{"num_hidden_layers": 10, "hidden_size": 128, "n_experts": 16, "experts_per_token": 2, "d_expert": 96, "d_shared_expert": 0, "hidden_act": "swiglu", "moe_layers": [1, 2, 3, 4, 5, 6, 7, 8, 9], "router_score": "sigmoid", "normalize_top_k": true, "routed_scale": 1.5, "balance_loss": 0.000191, "balance_bias": true, "router_cosine_scale": 20.0, "init_std_router": 0.0233, "lr_router": 0.000566, "vocab_size": 2048, "norm": "rmsnorm", "norm_eps": 1e-06, "tie_word_embeddings": false, "optimizer": "muon_variant", "learning_rate": 0.0122, "beta1": 0.95, "batch_tokens": 65536, "max_seq_len": 768, "train_tokens": 574900000, "max_steps": 8773, "dataset": "wikipedia_en"}
Below are experts of layer 7 (counted from 0) of a mixture-of-experts language model. Rows are named router (the router's row for the expert), down (a neuron's output weights, with its number) and show model dimensions 0-127. Each number is 500 + 50 x the weight over its row's rms, rounded and kept within 0 to 999. Numbers have three digits each.
After each expert's rows: a language model's description of what the expert responds to. This comes from a sample of Wikipedia text that the model never trained on.

# expert 4
router:540509383555437441460597510506522535439511371540528519519532485571550457413451518557546516531481453561555421564431433449527555518439540504467568433519455469464434578424478512525495544490589470509485549504499558513497559579550571450573514493524510518474424547472431564460619509578493531427438470507523600423479518513580410509508431452535527522564518464422499466511498489452439477484484
down1:524460504500461481466459428457532481491488496510539486590511391462558562541549467499553514416405469545444536514509601555596564505489538524437448451513441498485561542504546473515632491467464417474544467559556609518457554423446485585484586451558489468463522466541553571491511490527546566534534569505492561478556490478519461576531567504452496526496578485527423526577443514588438409390478
down2:538441478480526462531432490529561434536477466544532519521515551455505479549521491502444433482404547512476551485495572617446531505619522503530481538553510514440454555530583518594486516491513532461478497477509611431481478354534465490501424505509525504502506510602503487454505575606521401559489578444482455505421515520585539498471473610491504487445461460417396469523489559580378443489495
down3:467538549422525477515499520332520529584528426447450522568504455581458495480431505452393423482559544550543498461529441450420469459433511593565569498550435470446452430519457500573496555456464534524488423467493535477474481527475535487572537576448509500466462578478459453581446656483483497425447451599530516513528468450469504493500433493473506560478516499433548531577515477496481543576526
down4:476438442485432445410514541511491505578458497460529507493468484476444430555493490550454500475400451568500441585460433511505475521507506492478528522481415534435519575567505482527470484465469547454436437428534581499519453514520526447485516559572442381443523520460491502510506437473427465591636423602470530543519491509499506509462507544463487572425645460566440506406494452426557543499404
down5:489510418486515503572654483578481493460526499522541569486462602477467464473530471519450423559461524478577447441572534515546484462472439421479451471464508442435532563530445461478429578486435539571470522493463559522569514553474527443481514566569558579383516581520460529578554426441437465535494540576518504476521516533496473495611533526604497591497570439443516507531536490478543439571506
down6:493379440477419438441470514424568502541525494545501517538481467519484558469460464510513532560396586630449450537519509462473475489502510467510471494507597508502487507529507428447519472536460535495480553542600493485581411524609609442520445505524478474436507421570588532578501553447515545455399349503479502476502519462494515470472517593516511468499550512538546527523470425591489404548508
down7:494520444530467539375432443545537425522558474509455443554523384545511496530476489500503640357474516493541467524444539453443462489466485528497489395562523489558472564504479471504632496520540581494487377511479501516462439546492464455550493509556489513445423535479444441578547503424429463485479544591459529453485513496461433444473419514472464476488496437417488536461482488566549576464578
It responds to: Word-final noun pieces and suffixes such as s, ment, ation, ction, plus common nouns like game, film, season, usually in mid-sentence.

# expert 8
router:547506491501490495431588514425520521540456426494487441545565486510546509454403551497508574469388492576476419571414397451446499515442607468576518467539513413485474602432444530588556479515562491489472478527487531570481608517480488418558481501557531519440499548567503529569589607503492521470462437475548618426452467508480496504416481478468480532494495526435465453538558534501466448513532
down1:523511481506442419521447511509545537584530482564586522492508528536465524642514428552526482495490516412483464467596483590501498404534513580476605537547436481556548592488547436566535549549486433544510438492520449461431448452477447531467554458463432613444518456535594486478487485566522468524444595426498539515518549593543498490512603546432484561479539530503457500526431530473517596474506
down2:506540504479392439494421464501413507587477553488527497525513557466542475485500472467513617474468450451542534486476438506466564438496597472563403551483518540450527445493462494474548501521463487444516476514632507440440478524540559444498456488492386510495406519526502459430457471584499485513595504442511485653440542542508509542511552501548559457476498421424450529527506464566390574393470
down3:471493554484583460408494499479421432541486518362509564449489401463527487574544481588447481572531556471522499558392565488450613433458486465411523498507443433499492508529473449543444544510422538547576432511503490579580494500471481478501483509491469489453503465499416474500516512550465470533433503627409493425573514502437448568516454532486531455530532540609457421422498490488550541517550
down4:522481504431464428422475515534547515537451539382519483504478463560502440501440594466509640455532416472505503585454527373535446517494529479463560588528495491475474527476512439579556497520504476569412471532407452438436583507532507472511487514562456489441433510477479509475500468402463490513519569699457488530466603557496537501493452481476529435510515565527558527494513518444516570513530
down5:545481485497466495469549480490552474469470526452524445575586444472489496371408510524544542498509534487554448501488463413573572443458558539498574530434473461499497596461451531504428548474526538471507502491461503466500450545521555509494507437548447598478530528503615547562563592482509493419530608689526602524427544461564491501526545523484568582489416463584509472507496522507463527543498
down6:422541626541644505503437519515582607552450444520488499517526458488522534574551525484437448519543468519513557572359422486386544469453537487485565504515470470482546451554491492508494501571506471450467443567475414435502577498501493516497428553534529462536500565514551488508540482618455508393518430389492450534498428503497518439465510459494453501479420503492460510546471510372530510512505
down7:464499524564491503461521446397450514529583497477484497456570484513543454548588462454364532439526487492438437507429540561436450585456438568504481542490529540528509460436550490488582499450483557538551499513462457443515467502514589513565399470511428557485507428501462461542544506420502481500433385549447559479457593443368601546518479503476465487548481560445412472539486486571487563465551
It responds to: Final pieces of country, city and personal names such as India, Berlin, Lindberg, plus closing parentheses and ex/dis prefixes.

# expert 12
router:555500496536490420454596471474508568527529440487546523529515486535508469498423516563558535599468511514523488507512421468519409565527483504535575357564466465585489520412504531469593480511537396412435506564472544467506580531535580493547460481577562591458566518499448478457513527487532454445378421501501598445482512476569497566483385485477513582513479520514547449518559522477476459431469
down1:501474571480550526483471523479500572478445481517457532424492591483420539480573523468403510496462459508613448468485559398503464471481544460531477487580540453445480530456559556503539516449524532553538532533577524548477529476512527605488498481611520382457426498461595567535511525420522528441468432468541555496446496518522563401462483414516581585497499545493419467563472470561487379516590
down2:595485549460504404464524519459591515455466488476525444452474487460431508527541449573454482490550549466545461528550506505567537465580493581590479480579478475543422475537530484487542536530484483520465481425585467465533613502363436458443470445476475512496498505595451521466590488544366457462497509465509469491568523530457414506427473544500533521554491458600393456477435405513578436545512
down3:423440473418469454478561543589507457537467490501442526506539475483506485511442511533448541422502422487533446484427528328545550444452529475496497428404540440576497493498621461503494444465474547574478512396556539485530495494478550510511592358515549510487540478560558589505471537478620513466533473461530554558551436469518530508507471486589482476564492509537541422460600513540477455520470
down4:470517514455390476476502459510484474545447480495416474489466552518448448412493520501461495454461549492423484541519464462445546587465497493552532398560498491409452483503417471567499450396458468447472491462445481465463507481468563476413465551499475442473513450471546544401570493495471424607490434559525503497455513450446545449478523589481581541492574583427494615497478605553527632505428
down5:424504537416530473493587441572393474542561520442533473480590549565467528533492442539522499548488539421566441476484507534621494444450518451514484473499467483573527582498492595497413501478416483527518457519554532526492482432590564561394531431447471470457478517481419461491579448494481496531436457582530559524509453511511445538608520511567634459452483426450440438474477529529488437499470
down6:559532496506468416456462504391478533552558527496439512389395455560556516484597490513457584400480461480468441480551481501468562538470617467537512420451482490418540489519451493533467474518522620571549544503606583486448556511510501524467527515563415494511446398472528475514388483498499457465452490471390474485510547513525572467422475505522423467529527469517516462456564566422562484455477
down7:541541574528484541414494442424552523486564506506520473516463557529496462514512418547493528330509458589582499553478483478507507466408446443441476476481582482514423479482575413407580467513592500519549497486537515494504518458458547458533515538542476529518412525493439443534497471423456491465444562487567491518530467486502420561541436462478521484516390519423408457494462660490578558489494
It responds to: Verb inflections and auxiliaries in running prose, such as -ed, -ing, -ated, had, has, been, would, to, was.

# expert 13
router:625425420537529423466542538525517414449460519462515480478448534466566421441457525612467491566373533515527489588482416419539424434448563440477561447435485449570496527450430522552565509497523461484483523540538499469507504546509457460587428395512580474428427500484540484512562510618464482497473515502516489548471506558461498538450471568502415485526424444494473474445468549489461418522504
down1:541528573458526465507465516499544419527480517489583499538463455599441518470544572490427514494519342417428601486525510503491534472418408515489484435453558483519435571520448465527569581539551517566544453459404525602511547529494506559559551486537441498484453452528633523570491533577521473417540438543508560482514488553552497546559514474514458563474503546594445518567491489424532539524532
down2:546518522476502449585485443503532457564380451499527452441447519461506562564447505522508533537536437501500516546491571457501460447630531552595555512516507496510523533564499485486537555434435485494464525445565511530500503504533487576477414481434429454503472478540460523412519512637535592510493496596503480558511521468423561467451472575555486592535467436477437430451439421571356476453461
down3:531479415505448481462521558537513577524457478530517477564472454542538592537521482436484530583492532396488459467533507517568543508487556494469472480473502445386507489536439530592541579442401505531495412422483542443513586516553550488543559522536435481461497490465474429482581489566430483487462340531430513497415517484447487632569491519573521433491505488504515454473511526486620430449565
down4:540490458413539427362526588544429511537480549518470430447504525519516496517466478448480477493590565478481476459505524466454398479494513486552470372475526485432468466519438464589447533468490572434540561487447529513477476485521515482459466509502447456429577543455415460527499467550514501493470544402643489533540537461631578523606550504459511480403547447485486546495427520499436528469417
down5:494434526455505498525517437545461479441512564457522506546504471482508438537494443367528490548585496498533495527529502489516518571508492480591472551503403507532487477458452456510471542528467424576450596472527563455517385584459432471473490461474549535534510606572451519521526587532500539554535518753520542474428512520532532506564568486438472555486473502480517454577501515513438476439463
down6:429441510572587544449517488456557401519532479438444533495443503512483466543549507521505465463407553535492552403560512471479484481459496498541371522393504601475464468409491521618529486562476520447447498515572463472437431514525513518491528507472504435587477534546427473446464448398532537551380451462521560485541516439489477525524498581481505437478521486533578482501367546518611463503494
down7:484487471555490534415621544543484519537483552547550424450534526562456467518453539513567606472458475451465505525509535502525519512499478544479525540573626392538487501557537449503494474493530539406557526442517562511431553543531572467517433483551517557465398424451515612587523518479534562478499518614573515539520661487572509487434485458475491529483443445513498474486518482480584430422510
It responds to: Single capital letters, or s, starting a name or word after a space, dash or pipe, such as S-althouse, T-NT, C-andlen.

# expert 5
router:551513493535501467452547562483545474486527403600558447474538468564554482499475548564600590547404533504532450544483486516431484600439552513468581416480493536464521505430496570500554523518539523434525506580514549522503567617573556452561462411554542480547544444493555561538568572564471577401465555439489546464475535428522424572469528470485506503487462507448522495508467563440460425457436
down1:425393526483499471471482505508561513533500508561527526483509467498446516535524508573521502549370550491532491545521690560533465462467473552544527504543366384516581527445462506440532491587528528511565490479407481569528553531512481558444565517554485611455506474502529525455536452479492502487558413553433490362417522516449551519446472499514482531484561404472458545549519504547472461489513
down2:487489516492439595501477448441547525553475587482523561409436483435497531485536422578530406512415552453489403480432494519474520404504532505505472517467625507579542421540418460577469593516503479496530450558487481450466541496536602489465500593454514458463548516568469511474430486595551464530600448524431597505487504468492485403477564549475490529605490506491548487520432464571469495478451
down3:503511549547458530466472442470534495467440522545432495503538534488478479436580508498538401482589563447542498586453398390479485456477466529503547490454497463486454450507526492516505384492446504529480531536562476550525481498585520480414579489512460439407558526459450450605475495438374473570538504602383484500537473421535465599510493402530578477473484563472541523489424581521441518472462
down4:562413503541461400527596463482567534458490472507432523500451485563517499475537435482522491501427532526513455508441549519506553471551459538536610488535507489441487517553448521550473578493500468516466452544518438449482451542560525537602473511467468464507510514480492465455572533571435542464481460716548494565522439508509595448447422518499555523537465475513400511375534454447552542601455
down5:505470466446485496481569559491509468525552517535539496487556409537506503513460414526512509533476504464524534527521628489521469519501547508457490436551450476526559510495431521506463554492545451498560480592513560524499495567541548487438538460593525472513517562478513567509448563553506502494513604829503422460544542515453443492528539522479469514464475476573525523499457545460493493460476
down6:492469451541553535476579569487503540412538511446470475431464592567565592502510505501494503458548533521546453475422526528428418524504503391464523456514493453500536496473428540526506503542496489452587600456425545499539453571553484494458508426524476434485483428488506519437594516348457497461430480502473549541518468438550476530479491453574388451420593508444578511601490506438568476449553
down7:513616555486540534526474472510602401583525479483483586452579496524511529458461447484439504400602505490366481583470477504539486546483409378468527495502539531459474508415546513498555478469472516561476569557581542570473522525517515503592473522616432460470520423514421426571449507461505545535439510480442467489494485466593464477531535491463435587525517487476556545499559470477495558424497
It responds to: Short lowercase pieces inside common words and plural s endings, such as per-fe-ct, app-ro-ximate, petal-s, single-s.

# expert 11
router:599490445517460452436563530519512491452460397437510442532564509513498475486470553581526533624412538523530474483550481427593408546455579508488580421554470495467533591428530601562622549466472497506558491547527579480536518551527458511529421511552539511426514503500563568496470514523581540474434388506545547488464484441492521506487498540424501542398442493451465432535521470538454461460492
down1:483466615552428553489489534503566522541483515564587463529554472574462558531420518591426424554514490518550492505589545542570486504498521588472502432544439444487483590487497536525586558519453469415484393554521575520496487531474455538450548571498448469514453522531578493547433582554579576485521453434472556550447486431505557526525518571518462516495496432522375436542446512461482587458533
down2:521507461518526502424518555500519382478487500529540613339473557448549573452405420461538522462329483563476517453497530510432556564489451490472461526433544462529504507494436489404474577544469492434497550520547559560458475422523505548489485473524513533489533516418444507467528577535558437520592622431444483527559491527533529445495539472534507523487533531499513577559528544518481420470471
down3:435519474415488532462482376461482540504457487550462486546443494467450429549510486490460433466482468542550461488577389470586452478457550539594431475603512543547480495499538493576418549458548471449494484560468569482400563520494590502491455522534551494494547592477419587476625560538494476477500527578513584452475518493584538446462560457441511470447554515457537570519426455543472587497518
down4:470556482602442458491464540532430539555557532539508495385507491521479507487537572457499487465460518582459547476489575561419520531459546513405535573476421383438488497611513399491568514491469496451517478508443590400544434468514541531495482493583462566432551387468582457465509467445539521414451500523462519532504511483458560467466529523476560482434595419554490571476519551581499486557509
down5:501532476467515467462567526497490537531458628442549472445534520587605393488458430534562503481486576580568411517526451579446531480464477544560492533468521452569465454484409473495492463523479553486452571526572569460507474517488475566525514481506545455501473458455516538487479400503448500505551520617514563426402496426486516614451459402520488478523462568528533458523447557379528477473590
down6:604547514500434430542531577444522487485532498489482602580496417611498463542537586470443500480526557556492523466440484555572547499471526409429505427529434458450491478458463509458502514504512572543515485485529465436504493478414416557524490535520431567503520469542515512524535545517575437503640432516408478536456491523440541469456452548511483516550623469559382495546460517490572511535618
down7:486514438588450510489510492504606541550484522533451421542462450501496465459577504484487555422429470502488499531470506518513413492495488481505599474564580583477531531599480479503540493524477523468529567487434474548463542517464563339494532462463453477484443503571392531578600498316470452488427496553503505466503566482535533464544467572493518608489548527405545523507544521466439484461443
It responds to: Determiners and function words in running prose, such as the, a, an, its, his, The, was, of, in.

# expert 0
router:565496499543347477424616508486440463462497434400592497528487532486543480454483598465508564560470509494480512488599443459549504538394575519546524474516485432555458540558437563528582545463493438498432487561529484425476515550532446521559555441533509558553523527520546534548476571513593472483494435443465490543517427497531481582523416463456562545420469487496527430529550460502414457455560
down1:455456465459530529475398559494524436570485489396517595485473558447503552576590481446514488438423480547506517444480569474582493460515472541547464514507513411581496557527509510547535586584508527577511501493533519558499541426493505536557502479558482373449473605500549491491510506489633538548520500514545531483380592528533419492427570435549529613469541546487541525499497500567502441473452
down2:591475543465432472452500452483528469557346351513437486431537532488522493492550483427614532433475524481516493504493556498441469511613544428450489571480442588493484562507413490451437573586473479465497528578546510511505488624501492495586422457513533558515452521453532497521449494584536489518501606478487561518474554550539540482609471594547481534460540488457511472482481506513504522563472
down3:509466547589482531440505604486415450533478506587553500585525602536574565424501520501505505563431538511596453552539458439563467560526352488502530480515537410543431510481538537528474512528585494567596505478495577502452550538488514487477445546468568563501490452474490473488489575422487539518505517407525448551577549479513533505537521505461582446494507464509627594511493539474578562529572
down4:504461530453493441509515452496517426476382457400460445483423489515453445405487507407491537481481472494567443499520455491552464497503549519469455502490436443507605441519478545586513608467414515534607472478456568425560493501434432542539399503454552454561515496532461507519486468521553458478357483661552582511533449560459529493491446486476537483447561484432513457457516496506502529421499
down5:494455570434428520479525491498437479508465552472495516580501507445488468502517496537470503510476549509508470475522538541553455478480580446550490553413511487501560510476512592556453594503518466576503541505499528543523518506585484492540501413522462556553486552423508496470508480441542544506505599828488521460471483530532536490562492434491525485408396477468488449527511468469489496473516
down6:504518494509525468462476434457517571535462538528490571538446441542484511424451516471489493520477548568558535533430540441424525474503573482506556423477540542388475453572500487618553528564489569516489480499448546493564425505527547530564483434552493632530576496522458541522416583371526449493456510622511518482454409466477528462459365483423447489496477418519467473478543512530523428443452
down7:555568528517461485515443534458583514443514446434420448497415487598552417433440488520490568413498419512549435539440580489429503508466512508473471421465517437518474546468419517415482547517559468490439465477395446490467535447527482512572464542464387511477449443477468521557557481512442545451481672495495526463495537510525484434517569480475407476578543539404443560558467506495531470500482
It responds to: Prepositions and word-initial pieces like in, on, at, during, st, pro, often before years, months or places such as "in 1932".

# expert 9
router:561494481457462415506545529504525406469537559468670565523573458514509445443422560493560504513436461486491523472444407398523434510479522470505532471526512496504440542414423548587557541512523443486554439536576503493452499464549484518524514425533557483460475554526555535501576560611538483495549504440462528520448445506557407613406497485506479510432445460568464418509500502490428416484481
down1:506495510481453504476479572543442521552529487484576551450472477525472492551468419466504460481559511562478579562580480514488538496478475416486516481466531487442564520524582434546495487461484479459513477451504562502567549460463475539505537403495439579466356548556609490521485584470373582441536573551463493554571545480515567465495599532467409551526519492559433437462568526569391530528404
down2:552517459471524464514486539497564451490512511454476530473410463436509512548554482532518479540485500456517488500519424507469477411544557484499398565429469531450353474528407587500509510490440568440462403457442571522525521495492590571468565473499380451578486535512439453541472439580491432581502540559545559567445475476422485424524461512428528560520485426470521381623473484503510514504490
down3:506459590515550438549508437459538508594524452451536495463501521577489530489587450416515448487496639465546466575488469519470588509398467582502506566446507483451569434542428513455557493435506528529549501463515525461521453512564458467459508573518451475441441484358493400526533497564447499432492541545488639508489534544539425549532416477439386467508526500538498517540454462469474466446532
down4:512526530383558495556503434513582504496420549508478487527478456385465509465573577497510496524529474511569425475465424572513470541481518476500537501547433437439459501520381493589481559454451432513485601423472460474452517495478522480402474563533513521448481549443420494567574493493514469527530440535418545587441493545520578530536483566535532538422588426532438539544580483494567613526525
down5:477516505514457475496492506532572455477529587493524527529490428523538477537481521492523514484471503469493473551508555453455540555512510489519563470393433499505509549530472553503447517488439456491476432526488497472488464531535465490476507494549541543531536507528433545550480526470420499488510691847467491442441567538530439530492524500494517559559493488486464476534502538522539518481495
down6:485379539548438499499562584543450488526542491417419497482531470577513506439460420522516459551493506506551446481465507467560489534604444411461524437445361404433434532564490494517493447545429568389560449432568475480513517496536455478409521600529496451488501446463523545505514437498475410465364456528501537452414538493468434452533492461526427464508530466493503461441495519474526488522547
down7:523469566577481511477431545544546493438435497444445459461509515492478459445466501501502518507475462476588378490553509433522533401413492447523491450466514504590437492427590426383521439490497527505452499516503395573526501610568506512543507549511406592525490460521487557502585409491521528544508476504510548453537423452506562459429507554544540509498445505531560547593542595505449559420423
It responds to: Early syllables of proper names and place names after a capital letter, such as B-ru-nswick, C-ent-re, McL-ar-en, Ko-r-akuen.

# expert 3
router:573564451513445400528537538542557528445563463484585394480550486589606558423439537531493606528432509561563475522473399439454419425435500518504529522558474414548520587463388528479535483517477424530473564516480598501456606502483501423473489482508469564471412510486445554570450528544476504475448491456515576483484504466520465535471484513523418513513463468463494450518530582528441455523550
down1:371443492453384426515478469497532448487520532535495455515552457525460437468472446526506494503540552477528483483517523531531518498552456555585461432491476472455449522492502492510547481526385396476574488595573467519513497533560513501472405482479525468533437559432550493425522532450515488408426511434505568422600390473589550533579481541573473515487608444617494508472516501540601448504511
down2:492466549516536499451539467525465477499450462542522504497537482519551425505459574507493597580511418505548540431450547492500484518545459483439509564470501533412553489533585508528516471495373524441516407429544522487533547578551472481493524650423534518537436515558449420457533558466455550535479488331412527500507529573426453398440541418522487507573453498544529454472488596530524499512545
down3:494518546535446508494499499567546411558415392415469451561484504500554559530519622488430468534507482565469515513486547533435493500423504532517531517508506457557564574504479478509445550475542511459476553466443372511488595539473491588529425498458375596399437488449457544528490524472459508461537443495490495535499542524419464464595542508512457635488533569469541494482492580561475501533391
down4:483477533492504411565495473506446584524431481483427428483472506488432557498403536437535468542539537530546540502432507418527482499543530500551488464549537459544491500472466482537475560480593427569441508516409551548484467469451602466598456559539539510442507471465492479584532556496552516463486553693556531508518517497387583574459552457473478542519571525593530523485473600531510551424515
down5:540410655431575528413547574467530472494482438512476464466575466506517420505413506543495487521392511491444511545650455510535470530482608458582497522465478508576520622460471567487449450466516468531459487465515571398584504492576458549522409525517566501560606469509506529504563481551453513452463490526508522547579497501530562467546499532487465462509463515502528446528453501532492431429532
down6:548465588521518444443527482498536579458449561516450551503528548469433558555516505509475553616587529351466501457519546463513546446477547478538526497600568458372400507478462523553437527590474533506472447494462428406580498493517586469533503596516473483549601510502504606482538462566424459519468604475504533487514463525544518572485586519520493563484499513509464541442484488465522529514575
down7:464455432443515536469530509477455499581403535477487466544601517573487475482443523469485457383512394541521512516441574586489508487556495567450504530584523539543469513525510496479465493560505595505529444464438543501600507536596583456533507510588409570534435532425515404575565574428420559499444508579513535432506508575501561569563485423505518461539468519512459467431439510457498554494484
It responds to: Line breaks, brackets, percent signs, dashes and quotes in tables, stat lists and scores, such as 26%, (age 37), 3-2.

# expert 10
router:564552515557461480577577495498580465456479527506540411522616485514591578492342514519474504543453548528515475512503476460606517426413528496538557370512461428539521482451449524531524509498457465510445464524533569464460518516540476484537418506509625474526582534562462473553540538565477588462436497370499457499521472502520404531510431496492461465458415509548472496492546495513514449487407
down1:489502455542548519505454520523576448480499525495466529543410422508428460511430472485508413469432522513522535488576591496477422561471541547509482474489477526474501494459641552533512446467449499392581511550441464481446502470458437524516576456557462489564502507428451528536511510401523428505475492391547552356563499489536420528416473466453527578358562466512441463538499513478484422549542
down2:579561520413482468483453505462435581450529421404553429454518448462443511565459415569499519448451556551501584474483542471500408557515569486497459458569391460518532436514524420537513479488480512379491549466608496458434536503476559450431506493422444481450481527395518436473489523527521453473475579402513564493567526545490545441455416506480506465540473518552549461440509553545472464589471
down3:525502502442509419530376562487443466489520547475507545557432426487535502485577554440435486528508551558530448505509510474609575458506517490501451574468500475388495582421433503482482534492437536463502554576461530493645502519563519518553545492442481509363460534547470410538492512471502502443557404476534556563513472553445483615526469393532501481539539531518545498442442522564513493599487
down4:552583461484455449537533545543486550559493437461482485516544489518474466437518533449470520529526499412462439528487483506554516432520527500477452442452474465524470580485499535600491606493559561428481482551528546620544499576585513458486514490456428583523530581516503492505495510521414384414498366569439498531533483482593502433535533500596414501406543453411433572415465465503524479512456
down5:456529424497418475457458491500448514474480555474454504536524541469422499490430524508503429554447541515505482530417544464543547496427546456501495459456415389624491568519533571472539574544531451519486425472429501468487487457547471552500487478448518537510538506569523535507576575484563553477562567717486431516458533518536444541556528544595475484562532448466453413505524484562518590445469
down6:402528505521489485536505572487444431469505423491495511442501503427563548467499496497399416547529510505530496513542445491446520574486543458491552488489488530468546393459472575455548494524518536511584508485433454465604518575512488504447454647514511534478457580482541590447422482502477558509435532500505620566474503458415521438548488449477456598477442604497497520369504428576531438455469
down7:525441510511499539434568483462630528426502529546517531429490481542519500501466461554472405414594513433561446433550519493489407466472527578526400533436474438541546504496423443485591503493506561499445594494510503446478434555465579512407572506517502399379412528511485478519491488502405562549483505529554498477548495598446459484522468461398545462454526520558463468475492498403521544513519
It responds to: Opening fragments of words after a space, especially re, de, con, pro, di, as in "re"port or "re"alignment, plus bare spaces.

# expert 14
router:532545455550427410466550533560515566472479430453458478482562526482565564462441523546472496607446530547383467526531418402573467531456525513477557436543482462589500541489491581578594564553522467470461467558498566529543565532521405431554433419493521527442499572493477582490458558504619484493466436527474569470477489558492409533455466576543505482455506504523522439534508501514526422423518
down1:411553414520501507559469429609555600512494407556511527393473533504477523510537497388488477550529483486436612481509471497544532496528478416525481485619556448551535468441489515512446602486421528513513557521453532496478577501486503489572436492538510482530487414574574501447531519521568459517470491671489423471510535475610439481517522542522513520566537555509480562467502516610509493483506
down2:520407489462517489421574505537437487544515579505547485454532576514552486506535490401539456578436377533631513533496498470521402518486488484432499512484516566465472481551488504472487490513495447505418550512478512590444524570452466530500533518525525503466521460493404509527483470573352495531400539428413430509612475560508521456489440463482513540497529560634554550482478492464486433397462
down3:522449503443530442528479415500508472516548466526517460563517528558509558506430541575542456533497521458607499458476421474491537493504407529504583602580498406466443521579486488487485381460520568533514520408507494472560463479600423563550453436561451538521543508528394512529461492496519473490449493689579424442472462491429464480502399482505542519542524474519480462572441498456505535468455
down4:457478611445493564488566503460493626551458462538464525548477458559479323448507452441550505350525490507603519575444486526393418530544473501563426512517507476468578480527502396447510465543511549505478423593487488512538493534450470503550505502468536520413554450500463478473568438416451460539506463447469528482537583513532562522495450442489514475490510553498493561482491496476537564406501
down5:551438516414420595541583517455525469504495491531539470468619533512551445519407541486525613518430521578471495423588469511511547470519509535501462497400454599526475465537603530454473486536502405547490526613500562566480586536508519477482468461498505551483563568588509537515520532483515532415507482545479500379394522564614409499471485493494553521465474553531462524511500581473527519474507
down6:482494434512421414541568575505495468464587419502371576549447495581462488545427447524533575500515505561467560471578411516550476493540490439450455431500464536531458486513447419469462535543469502478497510480506524527498569401580567574574456515476584521430515599465501510497502413553509504547482556496510552525429595570466498466458523514559521473553596406513488459491514407515516402496542
down7:546445504533452467408493489502541578434540497520451498428518499533519637471499421491553511346482465501419471471429462527432480602525470467537569524593503504543473499519551474591507526517519514489459501503499453518449486471475503554462497441479512468574412395423465514570590463473476477486517542380536479472457477439527570492498488391480473526434589571458484486514527540424498514584384
It responds to: Commas, periods, table pipes, list dashes, semicolons and linking words like and, with, while, against, between phrases or table cells.

# expert 1
router:572505452506459454517616538432468474530459454506591571516523500540459538388380528547543537562448538544446485521460383429435534568546494503461585403488548430481439487439497505517629508454499464487489448460500548534492599507514485470551448497516609527457535526509473607527549479484557535515425446506526539505434487474456498558490488575521493480468477496560540399531563620467517472461507
down1:435579468510485487540444491493504441521480473510501489537436420547415600480569465412517418436531562437420472509589474529470489442486550484523529464463461475465477547494528496495546518561451461462560465470449469491539537461478380531414435471567546448441456507557515644487433538505577448523469469632510441512480548445519468512541570486458498494469578499485468433544469570585639525469545
down2:476593507460442472440524484517481452449540534526511509438516492498589602521533520486486467491448486502463411491452443513405474492527543479406328526572470462530516571502506486505503475487521467468473508471454463537539508513377505522526446520420496529491519408517351452502490426511404458519443371462446513461512572548569509449446439550512513499454505448463528453496361472499540534431429
down3:489518439459447397419459578501488541521467493528447572460505486488485438523497490497440492546484544547512500437482469464622557520507556612536497460430526378468597563409455526526526392478520518508552507497450524492476487585441508513484584526470547371569494533479559509562500453490501555485478556521429483390522553454575477521565462472521463519465540449514587556462382548458545496566434
down4:451541507456565445477454499517507485545434506518440535511488583510455536494526503498413573490510443530571511544460498524435529437513531525473561550517483536504542593503607525585496483477441566543524478507418569516435527415406582458485479510511461573559547556516460548516551520452528431566489419768518541478463551489455555543444478472480509537490558496471488531538437473498532535444527
down5:520473478479497497514585508498502470526505492520560491449555568535459501407488473524458545529533534501565517514464531486559554512477581479493425561475498542500559621542443538401499508435435471504471486506492585468457573504534524438514442398451500529409518486496540469566552527438498538511459511768509475391571504476479546529527532485528513454491443436425474421488450518517569465437497
down6:481447482531454501544360593578509410507487420440444503458629468479473527536509573497456485494413503458522525428486465509461438478441442497416473496541423509499524463536487550569593519525550448490510463434496465514496483485504417587409508525473457555514430611486421470537492467439563471453507408452526470470464482440416482526566492458528517529516525503540388500496529577496455624547436
down7:517564531436580548388587538566497511511502485509460499547477443446588472567474489488467439449538499572470464582419547490454503490453484538550479527553464405507498481455541454548572540494546514514476425503412534460442579514505564473512493462518473438372522606497427552585491442466486364376524515516538504491451477477461530397469407530462509555549453529508515492439438535466431507462544
It responds to: Inner and ending pieces of proper names and adjectives, such as Cultur-al, Sw-ed-en, Albert-o, plus words like United, National, German.